{
  "n_experts": 128,
  "d_expert": 48,
  "d_shared_expert": 64,
  "router_score": "softmax",
  "normalize_top_k": true,
  "balance_bias": false,
  "tie_word_embeddings": "early",
  "optimizer": "soap_variant",
  "learning_rate": 0.00346,
  "batch_tokens": [32768, 65536, 131072, 262144],
  "train_tokens": 646700000
}
Below are experts of layer 11 (counted from 0) of a mixture-of-experts language model. Rows are named router (the router's row for the expert), gate (a neuron's input weights, with its number), up (a neuron's input weights, with its number) and show model dimensions 0-255. Each number is 50 + 10 x the weight over its row's rms, rounded and kept within 0 to 99.
Before each expert's rows: a language model's description of what the expert responds to. This comes from a sample of Wikipedia text that the model never trained on.

# expert 62
What it handles: Short letter chunks inside or at the end of proper names, often foreign ones, such as Taz-eh, Rush-all, Verstee-g, Ast-ro, Neu-berger.
router:35 66 00 38 57 49 68 50 53 63 76 50 46 50 56 54 30 54 57 59 36 47 65 59 52 46 49 45 60 50 43 50 41 53 50 58 59 33 45 50 39 72 48 45 41 63 58 42 55 51 48 52 54 48 47 47 33 51 42 50 49 34 43 43 50 47 60 60 46 37 35 73 47 43 44 41 53 47 47 49 55 52 49 66 54 46 57 48 42 56 59 57 43 30 60 47 43 50 52 40 45 34 37 41 55 54 36 56 35 33 63 31 55 55 58 47 59 50 39 58 49 46 29 39 47 39 50 62 52 59 61 63 63 52 40 59 45 56 54 46 57 58 41 55 27 52 60 65 60 46 31 41 50 67 32 42 63 54 46 37 49 54 51 46 60 40 45 57 49 38 53 45 54 42 67 54 49 35 59 54 60 45 42 41 43 68 55 50 69 42 42 44 66 61 51 49 60 38 56 57 42 49 52 45 52 26 50 29 45 58 35 44 39 41 44 56 44 54 53 52 48 42 62 57 34 53 59 56 51 55 58 46 39 38 54 43 40 46 58 50 41 47 48 57 49 44 38 50 45 62 46 45 48 56 49 65
gate0:78 48 61 50 41 53 16 51 46 30 37 63 52 49 55 54 41 43 34 58 57 40 37 50 34 52 33 57 41 47 59 40 50 54 51 51 51 59 49 49 56 65 46 54 59 57 54 43 46 53 36 58 61 53 41 44 53 43 41 56 38 46 42 43 55 50 51 32 34 39 49 51 41 55 50 52 59 55 50 54 65 42 52 57 44 69 56 41 40 35 41 47 52 51 53 65 48 34 47 40 64 63 68 65 65 52 43 41 63 38 44 53 11 69 51 38 52 45 45 43 58 56 44 56 43 28 46 47 43 42 56 52 65 49 49 55 40 60 65 48 52 53 48 47 62 64 58 44 53 50 25 67 46 38 51 43 63 50 45 64 49 48 45 64 53 61 44 47 57 33 38 56 49 59 37 39 58 36 61 46 54 39 52 47 51 53 54 50 32 42 54 51 55 47 46 57 50 37 64 48 53 54 51 76 53 64 46 56 33 62 22 58 59 66 59 38 56 53 76 37 47 45 64 47 77 61 39 48 52 52 46 43 39 47 46 51 58 28 48 45 34 37 58 52 59 53 59 46 46 50 52 40 46 50 46 60
up0:53 30 54 32 40 70 55 41 48 45 45 40 44 52 42 67 37 47 40 42 55 23 33 41 46 36 49 59 40 40 64 46 62 36 55 50 70 48 56 45 57 53 47 54 54 45 58 42 43 40 47 66 62 33 47 48 49 22 45 55 31 52 55 53 55 48 46 32 45 46 56 75 50 65 57 44 40 45 46 61 63 45 33 57 53 55 54 53 42 36 40 48 37 46 45 66 49 56 50 49 62 62 73 59 51 60 46 36 60 52 37 51 33 60 51 41 43 46 48 46 55 53 43 60 45 49 41 39 47 44 58 54 52 53 56 46 47 75 60 41 50 52 44 57 46 71 44 34 61 51 35 47 46 42 54 50 54 52 54 58 77 55 40 66 52 68 45 53 53 48 40 28 38 50 63 33 51 47 70 44 56 46 47 45 58 40 50 53 45 43 71 59 75 71 26 46 45 33 66 56 53 62 57 43 57 34 34 43 50 56 59 51 56 42 58 46 46 52 57 42 44 34 60 48 56 47 34 55 44 46 49 58 51 60 58 51 69 38 51 46 26 49 48 53 48 40 57 46 60 60 43 44 55 37 59 62

# expert 54
What it handles: Prefix pieces starting longer words, e.g. pre in prestigious, pregnant, unprecedented, plus inter, pro, post, trans, non.
router:54 60 57 45 63 43 61 53 55 46 49 56 48 46 57 47 39 67 56 57 44 59 44 69 52 54 63 37 44 43 50 61 37 57 48 66 58 64 37 55 66 57 53 54 31 62 51 47 54 57 50 70 64 45 49 42 42 67 58 45 43 41 43 51 52 55 59 67 40 56 38 55 59 45 52 39 49 36 79 48 64 40 53 65 74 57 50 53 46 54 37 51 31 36 57 38 61 53 63 58 48 50 64 51 61 59 38 63 36 40 66 38 52 50 66 62 35 52 25 52 51 37 53 36 33 51 62 50 42 68 42 54 51 50 48 72 47 50 51 52 43 67 36 52 30 41 50 56 69 48 45 51 56 56 66 49 64 47 49 44 44 51 34 52 50 51 48 32 31 38 66 48 41 64 51 64 56 45 64 68 61 35 38 42 47 61 59 33 58 60 42 45 62 52 49 56 51 47 58 64 36 49 38 37 27 40 50 31 50 53 43 58 52 32 61 48 42 57 48 58 34 43 63 40 49 44 56 46 66 46 55 41 60 46 62 50 42 38 51 38 45 54 41 46 59 44 49 53 52 55 42 32 62 42 55 68
gate0:48 62 56 38 56 49 57 60 58 48 50 60 50 58 38 53 50 76 39 63 54 43 23 42 62 56 58 61 40 54 49 36 72 58 50 56 40 53 55 44 47 34 46 56 35 58 61 60 59 33 53 58 44 49 50 48 50 33 38 58 54 39 63 42 56 51 53 54 27 46 62 60 44 51 52 62 27 66 44 52 53 45 43 70 60 46 45 63 58 53 52 48 52 40 55 45 73 51 58 49 46 59 38 51 42 40 53 56 44 54 49 50 51 46 57 43 44 54 47 47 45 54 64 68 52 56 63 51 56 40 41 35 52 59 68 68 63 50 43 70 67 50 32 45 44 60 41 37 71 59 56 60 40 44 65 32 51 60 58 50 54 53 30 57 61 44 53 48 50 34 55 52 63 47 52 45 29 46 40 62 50 53 28 54 58 40 63 44 45 48 49 42 42 67 53 62 58 60 74 38 53 39 46 50 43 54 44 45 51 53 32 50 57 60 66 55 33 67 46 70 38 67 46 39 54 63 39 54 74 70 50 52 54 67 53 55 44 65 42 58 48 60 36 55 44 57 56 52 51 57 50 28 62 60 44 49
up0:44 65 47 45 59 43 47 53 46 38 45 59 41 67 37 43 53 55 42 45 31 28 40 53 56 49 68 50 36 47 45 58 79 31 45 52 47 60 49 37 52 29 34 70 40 46 55 56 28 41 48 64 40 48 68 51 54 53 35 50 38 53 61 54 55 69 43 55 52 32 57 41 53 56 49 52 48 64 44 41 70 39 36 52 68 57 49 51 52 47 55 40 48 51 47 31 59 38 58 51 55 40 52 55 39 47 27 55 44 45 59 51 41 48 54 44 47 54 59 54 56 48 59 60 53 59 71 51 50 40 52 55 41 65 47 48 50 39 50 52 55 50 44 53 54 41 64 42 45 54 71 55 42 53 60 30 36 58 36 48 55 43 46 58 54 29 58 73 47 45 47 38 50 56 61 53 15 56 45 57 55 32 50 49 36 41 58 35 48 56 63 55 41 57 56 51 45 70 38 46 43 43 56 62 58 40 56 45 45 40 45 48 36 42 44 40 39 78 42 51 46 73 49 45 35 55 46 56 58 38 35 63 55 67 63 63 48 46 41 58 60 57 46 39 37 48 48 47 40 47 55 37 56 66 45 45

# expert 63
What it handles: First piece of capitalized proper names, often taxa or places, e.g. C. fordii, Hisayama, Escoussans, Crawford, Poppins.
router:49 49 00 55 42 34 69 41 62 50 68 50 57 51 53 47 44 63 50 59 47 50 60 62 39 53 60 49 54 42 55 59 40 48 41 45 50 39 51 53 47 50 55 44 43 55 59 46 54 51 47 49 57 45 44 42 43 58 29 46 48 49 44 44 49 44 58 58 41 47 41 99 55 51 55 36 44 44 51 52 52 57 43 55 53 44 52 50 38 59 57 41 45 41 49 41 44 57 52 56 40 40 46 42 66 49 42 43 48 55 56 44 71 53 61 45 66 52 53 54 64 48 38 44 49 48 50 54 48 53 72 59 45 48 43 48 41 47 59 55 63 55 45 53 31 57 63 54 56 45 54 53 48 52 50 44 58 48 34 41 44 60 50 39 58 30 54 55 44 41 53 45 55 41 58 61 53 45 56 54 59 41 45 47 29 60 54 40 61 45 43 60 56 64 51 64 49 44 57 56 46 46 51 44 61 34 51 12 50 48 38 42 51 50 50 49 46 57 46 50 50 46 56 54 44 42 49 41 55 47 49 53 38 38 56 45 47 46 58 49 38 51 43 49 45 59 33 50 39 49 45 46 50 42 43 59
gate0:67 43 53 84 52 38 51 49 54 29 52 66 51 53 49 57 63 56 38 37 70 39 34 44 36 47 30 55 40 45 48 66 37 51 52 43 52 59 52 40 57 43 63 47 54 55 50 55 45 45 66 44 53 51 54 40 49 63 48 33 42 51 53 54 67 35 44 57 32 49 44 71 57 38 63 40 38 36 40 42 35 65 49 44 53 54 46 59 70 54 50 27 56 34 54 66 50 41 41 47 48 45 50 51 43 30 72 64 54 68 63 53 58 48 50 70 38 42 58 35 34 55 51 51 54 54 40 48 45 56 59 53 50 49 53 53 62 54 51 35 57 58 57 44 52 57 31 46 38 33 45 53 53 51 55 70 46 45 52 83 51 55 59 52 58 44 58 31 54 55 25 58 49 59 48 62 38 59 47 39 58 47 48 46 63 54 40 55 48 49 54 47 48 44 60 54 44 67 61 39 46 54 42 47 41 69 52 30 47 29 50 50 40 54 67 61 47 46 52 44 48 49 55 24 66 48 47 47 53 45 42 50 41 53 37 39 48 59 63 48 53 66 35 50 48 42 64 50 51 49 45 61 49 35 65 47
up0:41 32 53 58 54 34 52 54 65 32 64 62 50 46 43 40 48 46 54 45 57 49 45 60 46 57 57 48 50 61 56 61 44 57 40 51 57 39 60 43 51 26 51 39 51 72 52 58 50 52 59 57 52 60 54 42 36 43 46 37 46 45 47 66 64 32 42 57 27 47 44 38 52 41 58 42 56 44 42 39 49 60 45 60 44 61 51 43 50 33 51 42 69 51 53 47 60 36 43 42 26 31 52 68 52 34 45 44 48 67 49 52 35 48 53 50 56 65 58 60 36 53 73 47 34 50 39 36 46 48 58 42 66 51 44 49 52 42 59 48 22 46 48 50 49 63 44 28 46 27 56 63 56 45 50 65 43 51 64 63 37 53 53 61 44 55 53 41 45 43 32 47 50 35 46 45 55 51 20 42 49 37 58 52 56 46 56 57 57 57 46 44 45 48 30 45 43 30 76 63 62 47 45 50 50 59 52 41 46 48 46 69 35 50 63 47 37 38 47 28 55 46 56 46 40 61 48 43 59 34 42 65 37 67 66 37 63 60 55 48 57 43 43 72 42 61 54 43 51 43 44 46 49 60 59 57

# expert 21
What it handles: Middle pieces of non-English surnames and rare words after a capital initial, e.g. Ts-arn-ushanov, M-ut-eba, Kh-ur-ana, accented letters.
router:66 55 61 45 56 66 67 22 53 42 77 64 48 48 56 35 49 56 60 67 49 52 54 54 42 46 59 64 59 54 46 62 36 53 53 63 54 48 40 47 39 62 60 54 46 50 56 40 45 59 49 57 61 45 39 49 35 61 33 46 56 52 47 46 50 50 63 55 31 42 35 46 42 51 55 32 49 32 67 47 50 50 44 56 58 44 64 48 29 61 47 42 51 31 48 49 48 68 53 55 43 49 47 49 57 46 38 47 37 47 62 42 45 46 60 52 51 34 50 56 51 40 46 53 57 35 42 63 45 57 52 71 55 48 28 55 40 45 59 64 52 70 45 54 34 59 63 51 68 35 44 46 55 64 51 38 57 56 36 39 37 49 51 46 48 47 32 55 45 44 55 41 63 47 58 60 44 35 65 54 59 46 37 43 36 62 66 41 58 48 33 58 67 51 53 46 55 33 54 46 36 43 47 44 44 43 50 03 42 51 41 46 49 45 40 48 35 55 31 63 52 63 68 49 53 39 64 48 43 57 46 57 39 41 75 46 47 47 65 44 40 48 48 58 50 53 33 48 50 53 45 46 56 45 47 64
gate0:66 46 60 47 62 42 52 56 54 46 56 44 49 65 37 42 59 42 49 50 44 57 47 46 40 40 52 47 50 49 56 53 62 60 52 52 42 52 48 59 56 53 47 47 47 61 44 74 47 31 60 65 72 42 20 42 32 46 50 23 50 60 63 34 55 45 41 47 32 39 60 45 36 38 51 49 61 42 59 58 58 38 51 54 51 48 52 35 46 40 34 45 45 56 40 63 42 55 50 55 67 40 57 62 46 67 59 33 52 57 51 50 52 61 33 44 55 58 46 41 38 30 57 59 40 51 35 47 33 34 39 50 49 59 37 50 50 65 56 41 47 76 52 68 51 56 50 48 43 45 47 46 35 40 53 34 40 61 51 29 48 42 27 23 57 53 57 48 56 25 51 60 53 54 44 41 51 58 41 58 50 42 47 27 48 57 40 70 53 60 66 70 47 53 49 38 52 68 46 44 53 43 66 45 58 46 50 44 41 44 56 74 29 48 60 53 46 54 56 53 48 58 60 50 45 45 42 52 33 51 47 41 46 53 47 55 61 64 56 57 31 57 46 44 50 39 56 48 36 51 35 41 54 63 56 70
up0:42 51 45 39 48 42 48 58 45 45 46 36 44 49 63 51 58 58 64 49 48 40 53 61 63 46 51 53 39 57 69 44 53 30 60 55 52 45 41 68 49 28 56 50 53 48 54 73 48 61 52 30 63 61 46 49 34 43 50 61 40 53 71 56 41 50 58 59 69 35 40 53 43 58 41 42 47 47 33 54 28 49 63 51 44 52 56 59 58 53 53 40 55 61 55 38 63 57 30 51 43 77 47 46 54 35 45 48 54 47 49 48 50 53 45 62 66 41 55 32 67 52 71 59 75 61 63 61 56 59 50 62 39 64 46 29 45 55 45 48 45 48 53 26 41 29 53 45 49 64 57 51 48 32 54 50 55 42 49 53 45 51 59 61 45 51 46 39 40 47 26 63 39 58 48 45 45 60 42 52 38 43 41 46 63 48 58 31 65 43 62 38 52 61 56 65 56 33 43 62 57 41 41 56 51 32 57 38 55 43 25 27 62 58 46 43 45 53 35 41 59 36 46 62 51 53 57 53 46 47 60 47 56 39 38 61 62 45 57 41 61 50 68 41 58 52 43 59 44 64 52 42 38 37 53 45

# expert 25
What it handles: Opening syllables of South Asian, Middle Eastern, Germanic and Baltic place and person names, such as Karachi, Ramstedt, Harjumaa, Mannheim.
router:50 54 49 39 40 45 50 43 47 40 63 58 33 43 60 47 41 49 58 76 47 61 50 61 55 47 55 51 55 51 35 61 49 55 49 57 59 68 51 52 54 69 61 40 49 63 68 46 41 45 38 49 65 45 34 55 27 58 31 39 40 54 45 41 45 56 67 53 23 41 49 61 44 50 55 39 47 48 61 52 47 44 48 64 67 41 74 49 35 52 50 45 54 37 68 41 54 57 38 41 46 46 43 58 43 47 35 56 36 47 52 50 47 48 58 41 55 44 43 60 55 33 51 43 56 32 43 51 47 51 48 61 60 44 40 62 32 35 64 42 44 54 54 63 42 65 50 51 51 48 23 44 49 68 40 27 52 48 34 60 45 60 51 41 46 52 31 49 53 46 51 45 71 58 50 56 53 57 67 50 56 48 56 39 53 52 55 38 61 30 54 62 79 59 52 43 51 48 59 52 37 38 48 48 60 48 49 27 48 52 44 53 39 41 52 52 31 65 38 52 53 64 70 52 32 31 61 58 53 40 44 44 45 50 65 45 52 37 71 35 56 59 51 50 53 43 41 52 60 68 41 32 52 45 40 62
gate0:38 57 58 45 49 73 40 54 30 53 57 55 47 57 56 37 51 58 43 56 59 64 45 49 45 70 56 46 56 47 55 53 48 59 48 59 56 55 43 55 46 63 45 49 74 64 44 57 27 45 55 50 61 45 40 59 50 66 66 48 61 42 58 48 38 51 58 49 37 44 41 53 65 54 48 47 39 54 59 49 61 35 64 77 31 48 47 42 53 46 51 51 35 56 52 49 54 72 39 60 43 36 42 34 50 60 60 49 42 46 43 33 37 40 45 47 52 56 48 44 29 53 42 45 55 57 56 41 36 55 56 64 40 63 43 51 48 53 43 43 42 48 65 39 31 48 49 49 42 67 71 36 59 49 54 46 43 55 54 57 44 47 50 50 45 33 55 38 42 41 34 77 40 50 42 58 61 45 50 55 39 61 54 39 54 43 41 37 48 63 59 42 55 56 53 42 56 78 49 56 54 50 60 53 57 53 53 40 46 44 53 58 36 56 55 34 52 59 15 56 41 47 35 49 45 59 58 52 68 47 43 59 51 53 43 49 59 40 48 43 44 57 64 23 49 52 45 51 41 39 63 45 77 65 73 69
up0:36 49 52 53 49 64 42 57 41 43 61 51 54 69 57 35 45 68 49 59 61 61 43 64 46 64 53 57 49 52 47 67 44 64 39 55 53 49 63 54 49 62 49 55 65 66 48 60 24 32 47 50 72 30 57 44 48 52 66 51 65 50 56 55 34 58 53 52 36 46 47 46 65 57 43 51 59 61 62 55 55 41 56 70 47 46 56 46 56 46 52 46 39 42 52 57 65 57 39 68 54 47 45 45 47 59 59 54 39 46 59 40 34 46 39 45 60 55 52 49 37 50 52 47 54 63 51 32 30 57 37 70 49 60 55 48 54 48 38 40 41 42 57 32 29 53 49 69 54 58 47 34 54 47 65 45 49 49 46 59 41 41 42 53 52 45 54 43 52 40 38 62 32 55 54 51 53 55 55 56 41 55 55 29 46 38 34 49 55 43 60 54 56 66 57 37 61 68 52 52 52 47 53 40 77 60 51 40 40 35 46 57 43 61 52 43 63 53 21 65 32 59 43 50 42 55 53 48 59 54 41 50 73 57 54 53 57 64 41 46 65 65 64 29 47 32 49 49 51 62 47 44 83 50 58 63

# expert 52
What it handles: Opening stems of Latinate verbs and nouns, often d or v pieces, such as confl(icted), adj(unct), att(ain), dep, cont, ev, ext.
router:70 43 51 41 59 44 60 45 62 54 42 50 52 60 52 45 45 57 58 66 45 44 41 61 27 54 64 44 64 45 39 47 47 54 48 45 59 48 29 57 48 57 52 68 52 60 50 26 52 56 57 57 57 31 32 54 36 66 49 48 43 35 38 52 46 49 64 56 36 42 45 54 52 47 44 61 58 31 54 54 56 28 31 38 58 39 60 63 44 70 50 53 47 43 58 46 64 56 41 69 42 43 35 29 44 59 41 55 49 46 60 50 61 57 56 68 44 35 61 49 48 61 38 42 32 36 54 54 45 67 53 50 53 47 28 54 61 28 61 44 37 74 38 58 46 43 57 55 47 40 53 62 62 61 37 55 60 41 46 50 42 46 32 60 52 52 40 53 31 48 55 35 38 40 46 78 34 50 60 55 55 40 50 50 42 52 54 56 51 65 42 48 56 59 51 53 54 43 58 71 51 49 36 34 54 62 48 32 47 52 47 45 38 41 52 52 53 46 41 63 49 37 54 57 52 47 55 57 59 44 41 32 36 46 72 38 40 48 56 39 58 58 47 54 46 66 53 40 37 55 46 40 71 44 58 59
gate1:42 54 52 61 43 53 43 52 39 54 47 49 52 62 54 52 52 46 50 56 72 57 29 52 44 64 54 40 67 33 55 56 44 52 35 51 66 32 50 50 43 50 73 42 41 42 42 52 36 45 43 64 58 39 45 41 66 59 30 47 45 49 46 50 74 44 40 73 40 46 55 66 43 44 41 50 47 42 39 66 36 41 35 50 50 44 47 45 65 65 61 41 59 45 54 60 48 65 47 48 67 45 62 55 43 45 55 39 50 61 41 46 44 54 59 55 59 48 58 48 55 52 54 55 40 55 59 39 69 40 31 60 30 29 53 50 60 32 46 45 36 44 55 56 35 41 46 41 50 60 55 56 66 57 55 53 64 57 60 60 56 46 41 28 51 72 42 73 45 33 35 50 37 48 52 57 44 45 46 40 56 56 69 45 50 46 48 50 46 55 60 48 54 39 68 32 66 41 65 53 69 54 58 38 54 62 36 55 62 53 33 38 36 31 42 50 43 67 42 42 53 47 38 33 32 51 39 52 60 58 53 56 52 60 49 65 58 64 49 36 49 57 50 46 57 58 53 45 42 58 54 52 33 54 50 70
up1:63 46 47 42 57 31 55 47 43 37 41 68 49 35 32 51 50 44 47 74 45 45 53 40 49 37 52 46 67 42 46 50 60 44 29 59 45 61 52 48 49 58 53 31 66 51 56 61 38 53 67 57 40 61 51 73 43 31 50 46 51 56 58 41 57 53 44 44 41 67 37 53 40 57 54 52 60 44 38 49 53 68 58 51 56 43 58 47 72 58 52 51 48 52 42 52 41 62 49 40 48 57 54 59 40 27 39 74 40 78 41 51 42 42 50 82 68 58 50 59 39 53 66 40 53 52 26 62 47 41 50 40 38 43 41 48 49 53 37 41 65 54 39 51 60 58 51 52 49 49 50 52 50 38 45 59 38 57 41 59 43 58 58 47 57 49 61 46 66 51 40 41 54 43 55 53 50 42 42 47 54 63 53 61 56 50 46 47 41 40 52 43 44 51 32 50 60 49 62 30 51 58 54 67 25 49 55 32 38 60 56 59 41 34 50 62 44 54 77 34 38 37 50 53 47 58 60 39 37 58 51 35 51 59 46 48 47 50 49 48 44 66 60 60 53 45 53 55 61 71 58 68 49 40 34 62

# expert 60
What it handles: Single capital letters starting a name split into pieces, often after list dashes or commas, e.g. Mae, Maiden, Khejuri, Vålerenga.
router:61 37 40 36 39 61 49 50 53 49 62 59 35 64 59 36 36 52 52 51 57 43 67 54 28 57 66 46 62 47 63 61 36 53 40 59 66 36 50 48 44 66 43 56 44 53 57 52 42 65 37 56 64 50 37 37 36 50 30 50 31 47 35 40 45 60 50 44 49 41 56 55 36 42 58 32 52 50 49 37 62 33 44 73 66 45 53 52 28 59 47 40 44 48 63 46 75 61 55 51 46 30 50 54 51 69 49 48 49 42 51 43 51 56 48 57 50 49 40 61 44 41 46 42 55 34 48 49 40 43 51 55 57 44 36 45 44 31 71 68 42 62 56 56 46 61 60 67 57 48 43 50 45 48 28 42 59 58 40 43 50 47 44 34 53 50 56 59 45 34 53 52 63 35 51 48 33 55 54 54 58 49 49 63 45 52 51 46 50 27 45 39 58 77 59 46 42 42 62 43 50 35 42 50 56 51 56 36 37 41 42 42 46 40 61 55 48 51 46 45 57 44 65 49 35 33 51 68 51 54 60 53 22 55 56 38 59 38 50 46 36 56 38 42 54 46 35 36 39 57 57 55 61 38 46 67
gate0:50 70 54 44 35 56 50 47 46 52 49 56 49 42 49 55 57 46 53 59 38 41 61 46 44 42 42 57 55 73 56 46 21 53 48 57 35 65 22 57 62 43 59 46 42 65 67 61 42 52 40 54 29 49 54 62 54 47 42 56 46 61 52 46 26 76 54 49 39 44 63 56 44 45 51 34 50 52 49 42 38 43 44 51 44 53 51 42 39 39 39 43 45 65 66 58 62 65 50 36 53 37 68 49 54 57 41 51 54 57 58 62 49 34 53 51 62 67 55 49 34 55 50 40 39 33 46 58 68 36 53 65 48 47 52 60 48 47 38 31 46 67 48 79 48 71 42 44 51 59 49 45 37 49 45 51 53 57 48 50 51 53 41 55 46 65 53 55 63 29 44 68 53 46 50 54 58 46 40 46 39 52 61 51 45 56 56 71 46 59 49 53 46 52 31 62 33 51 59 55 52 40 48 54 52 31 33 44 39 49 48 56 51 59 48 75 57 53 41 58 54 58 59 71 48 56 56 59 41 77 48 53 55 48 47 56 38 46 68 48 38 60 42 59 42 35 59 47 40 41 56 66 70 45 64 47
up0:62 51 49 51 77 31 53 44 36 38 48 48 58 40 38 64 43 48 42 42 52 73 55 51 40 56 43 48 49 37 63 55 65 59 45 52 61 37 47 47 56 46 28 62 44 54 33 45 38 47 55 57 35 65 30 57 56 45 43 36 64 35 61 56 46 42 40 44 38 60 45 42 50 34 39 77 56 35 44 57 36 55 45 41 66 43 42 46 54 58 57 63 48 51 31 45 52 45 63 68 48 43 49 53 48 36 55 41 49 46 44 50 52 48 46 38 66 46 47 46 55 30 46 58 51 62 48 55 40 63 57 45 62 70 56 26 48 58 78 69 52 34 56 17 39 43 43 56 45 54 55 61 58 56 56 58 55 57 52 54 57 51 46 48 53 49 34 54 49 60 61 46 56 57 51 37 46 51 66 61 54 60 48 42 68 65 66 41 58 56 46 57 46 37 64 51 55 40 34 45 50 63 50 53 67 43 58 46 49 72 42 61 56 52 48 51 58 41 53 53 61 53 32 36 40 63 44 43 45 46 52 46 52 43 57 59 69 65 47 41 49 39 49 57 47 61 43 53 54 57 45 35 39 58 32 35

# expert 27
What it handles: Word beginnings in political and church contexts, like gu (guerrilla, guilds), Pres(idium), Minister, Committee, Secretary, Christian.
router:52 47 54 52 56 43 52 44 58 52 54 55 47 52 53 42 49 66 55 58 55 49 56 70 46 58 58 42 68 60 27 46 35 56 40 57 55 42 19 50 39 52 54 38 45 57 47 36 56 56 50 54 56 54 45 43 51 79 47 42 50 49 43 53 49 48 64 58 31 49 37 57 60 47 71 42 59 37 50 48 55 48 52 60 51 67 50 63 31 58 39 54 50 45 61 43 58 71 39 63 33 47 41 41 40 47 43 56 51 39 67 50 51 48 71 66 37 39 41 46 49 47 47 51 36 33 63 61 34 58 73 61 61 51 37 58 39 48 59 41 39 51 30 46 56 60 81 45 63 53 54 47 53 56 43 73 58 39 34 59 35 60 46 61 51 43 32 46 37 47 47 39 46 51 64 47 46 34 59 62 61 41 48 34 54 56 55 35 59 54 44 60 53 57 58 54 73 40 66 50 39 47 40 43 68 60 51 39 34 57 47 45 55 34 55 60 53 55 42 55 38 60 58 49 47 55 62 53 72 39 59 42 39 36 50 46 43 41 66 43 55 54 47 55 61 47 48 52 49 70 47 36 49 53 66 58
gate1:56 52 48 50 48 38 61 47 44 50 49 57 50 60 48 51 47 55 42 54 50 50 44 43 55 52 71 43 46 48 48 44 42 56 61 78 55 58 49 54 49 49 45 34 39 58 47 49 57 48 53 43 53 53 40 47 46 60 53 53 45 44 26 56 65 28 43 69 32 45 47 50 56 36 71 46 55 46 63 51 44 51 62 55 58 69 53 61 56 54 58 38 67 59 41 51 67 53 51 43 54 72 61 66 58 43 54 50 42 47 60 53 42 34 74 65 45 46 50 49 47 32 55 44 26 61 55 51 34 31 39 59 54 43 47 60 35 42 49 52 52 31 41 43 51 64 40 26 64 46 53 43 45 44 36 48 51 60 46 68 52 43 52 52 46 53 49 38 52 52 62 38 40 57 45 59 31 36 63 59 48 38 52 36 54 61 60 35 57 49 41 32 47 51 45 52 42 48 46 39 46 55 53 45 46 53 60 46 41 58 55 50 74 51 55 45 43 43 71 67 65 50 32 41 46 67 59 33 69 43 42 41 66 36 57 40 54 39 45 72 44 41 44 49 58 52 45 37 63 68 66 30 54 37 41 71
up1:52 48 40 46 51 33 63 33 62 49 45 50 68 64 61 55 26 45 44 57 50 41 46 44 47 53 81 33 46 55 50 56 32 35 49 57 69 55 38 39 42 53 44 45 47 46 59 51 49 47 41 48 47 62 32 62 53 62 51 57 48 59 31 62 47 37 44 53 52 42 47 48 60 31 54 64 60 57 53 50 37 56 68 48 52 51 49 39 44 47 60 48 56 45 53 60 69 32 55 43 55 48 50 56 61 53 49 43 43 45 58 71 26 50 65 59 30 58 47 46 44 30 41 44 39 69 50 41 37 43 34 56 32 52 45 39 64 60 51 69 46 45 48 52 41 57 49 35 64 38 46 47 44 40 37 58 49 39 52 47 52 55 42 37 70 52 62 56 54 63 52 46 27 53 54 63 25 40 65 54 48 43 43 33 46 54 66 45 43 54 43 46 56 54 50 49 41 64 43 39 52 60 55 42 61 60 37 51 50 46 48 53 57 64 39 52 42 44 69 53 64 51 30 33 42 48 64 56 70 34 44 39 62 49 74 43 51 35 52 50 45 54 46 52 59 63 45 37 63 56 61 44 49 44 59 62

# expert 22
What it handles: Function words and career verbs in biographical prose, such as was, a, his, began, graduated, attended, served, joined, usually right after the subject.
router:57 50 40 44 46 29 58 64 59 45 43 62 49 45 45 47 42 55 58 56 36 55 68 51 41 63 64 52 73 54 65 54 36 68 49 60 53 60 32 60 53 54 50 47 43 64 54 53 49 64 47 59 56 48 49 25 46 55 56 48 35 42 48 31 46 55 58 54 42 22 39 60 46 39 55 41 45 44 61 33 69 34 50 59 61 40 61 66 47 47 52 41 45 52 59 52 50 48 28 45 45 45 37 54 67 53 36 51 56 36 59 33 64 44 61 50 37 37 43 51 50 43 48 32 36 51 47 64 43 61 45 55 66 50 40 50 45 36 70 79 43 57 54 64 51 57 48 64 50 42 49 61 74 70 47 46 60 33 42 61 58 52 43 54 49 43 37 50 42 40 55 60 60 46 68 49 52 43 51 47 59 39 38 51 50 49 54 49 58 40 36 41 64 63 60 43 52 42 63 52 39 42 41 46 43 32 49 44 48 32 44 45 49 29 62 69 48 50 52 66 48 47 63 61 46 36 67 58 47 42 62 39 46 53 51 49 54 38 48 51 36 57 42 41 41 62 30 36 46 59 55 63 55 43 57 54
gate1:64 56 48 55 31 46 51 60 45 42 49 37 43 58 39 49 48 62 45 54 54 73 70 36 49 59 33 53 68 51 69 50 38 53 68 51 51 48 39 40 54 42 49 56 54 34 48 47 56 54 45 41 62 54 40 49 46 58 25 48 36 51 55 49 65 52 51 51 41 30 35 50 39 55 58 50 41 40 41 46 56 39 62 57 45 45 54 65 57 26 59 53 40 47 56 61 62 42 46 59 49 57 50 47 57 45 44 53 50 49 58 56 64 47 56 32 66 60 58 38 61 21 39 49 54 52 48 36 40 63 29 52 75 44 49 43 52 40 52 47 44 41 51 26 55 58 52 64 54 46 53 49 50 56 36 40 53 61 52 47 42 44 51 45 74 54 62 47 36 60 66 46 68 52 40 54 53 52 47 55 53 56 52 44 58 48 53 59 58 58 35 55 52 64 58 41 18 79 53 38 72 50 48 33 42 60 48 58 64 65 50 41 44 33 32 41 37 72 47 55 59 44 38 58 34 55 50 50 48 60 58 54 61 38 34 54 53 43 41 47 33 56 63 43 52 56 57 40 56 47 51 54 60 45 54 45
up1:49 57 57 45 67 62 56 33 54 58 53 62 51 45 57 35 64 61 56 21 55 35 45 65 46 24 70 56 56 48 29 61 58 52 45 57 47 37 58 48 52 60 40 51 40 53 54 61 55 42 51 48 33 52 58 48 61 39 59 44 52 65 19 62 60 57 46 57 60 59 47 41 53 60 58 35 40 54 74 64 44 59 33 57 44 57 41 26 53 60 49 49 52 44 65 45 40 57 54 56 58 26 56 53 58 36 55 51 45 61 31 46 40 36 28 62 32 45 45 45 52 66 41 49 46 42 34 49 56 76 57 48 42 59 50 46 61 47 50 61 47 51 53 56 44 46 45 48 41 43 49 43 44 43 38 55 43 61 46 56 69 41 51 58 35 57 62 61 48 40 46 47 46 49 47 51 60 51 43 54 53 71 43 44 58 50 46 36 60 56 68 55 45 39 50 58 58 28 43 54 30 46 55 48 35 47 49 37 42 32 35 43 55 42 41 39 46 53 61 39 60 42 51 50 56 55 59 48 48 44 36 43 41 66 43 52 72 55 63 41 67 44 45 69 58 48 56 44 51 58 54 51 39 47 53 33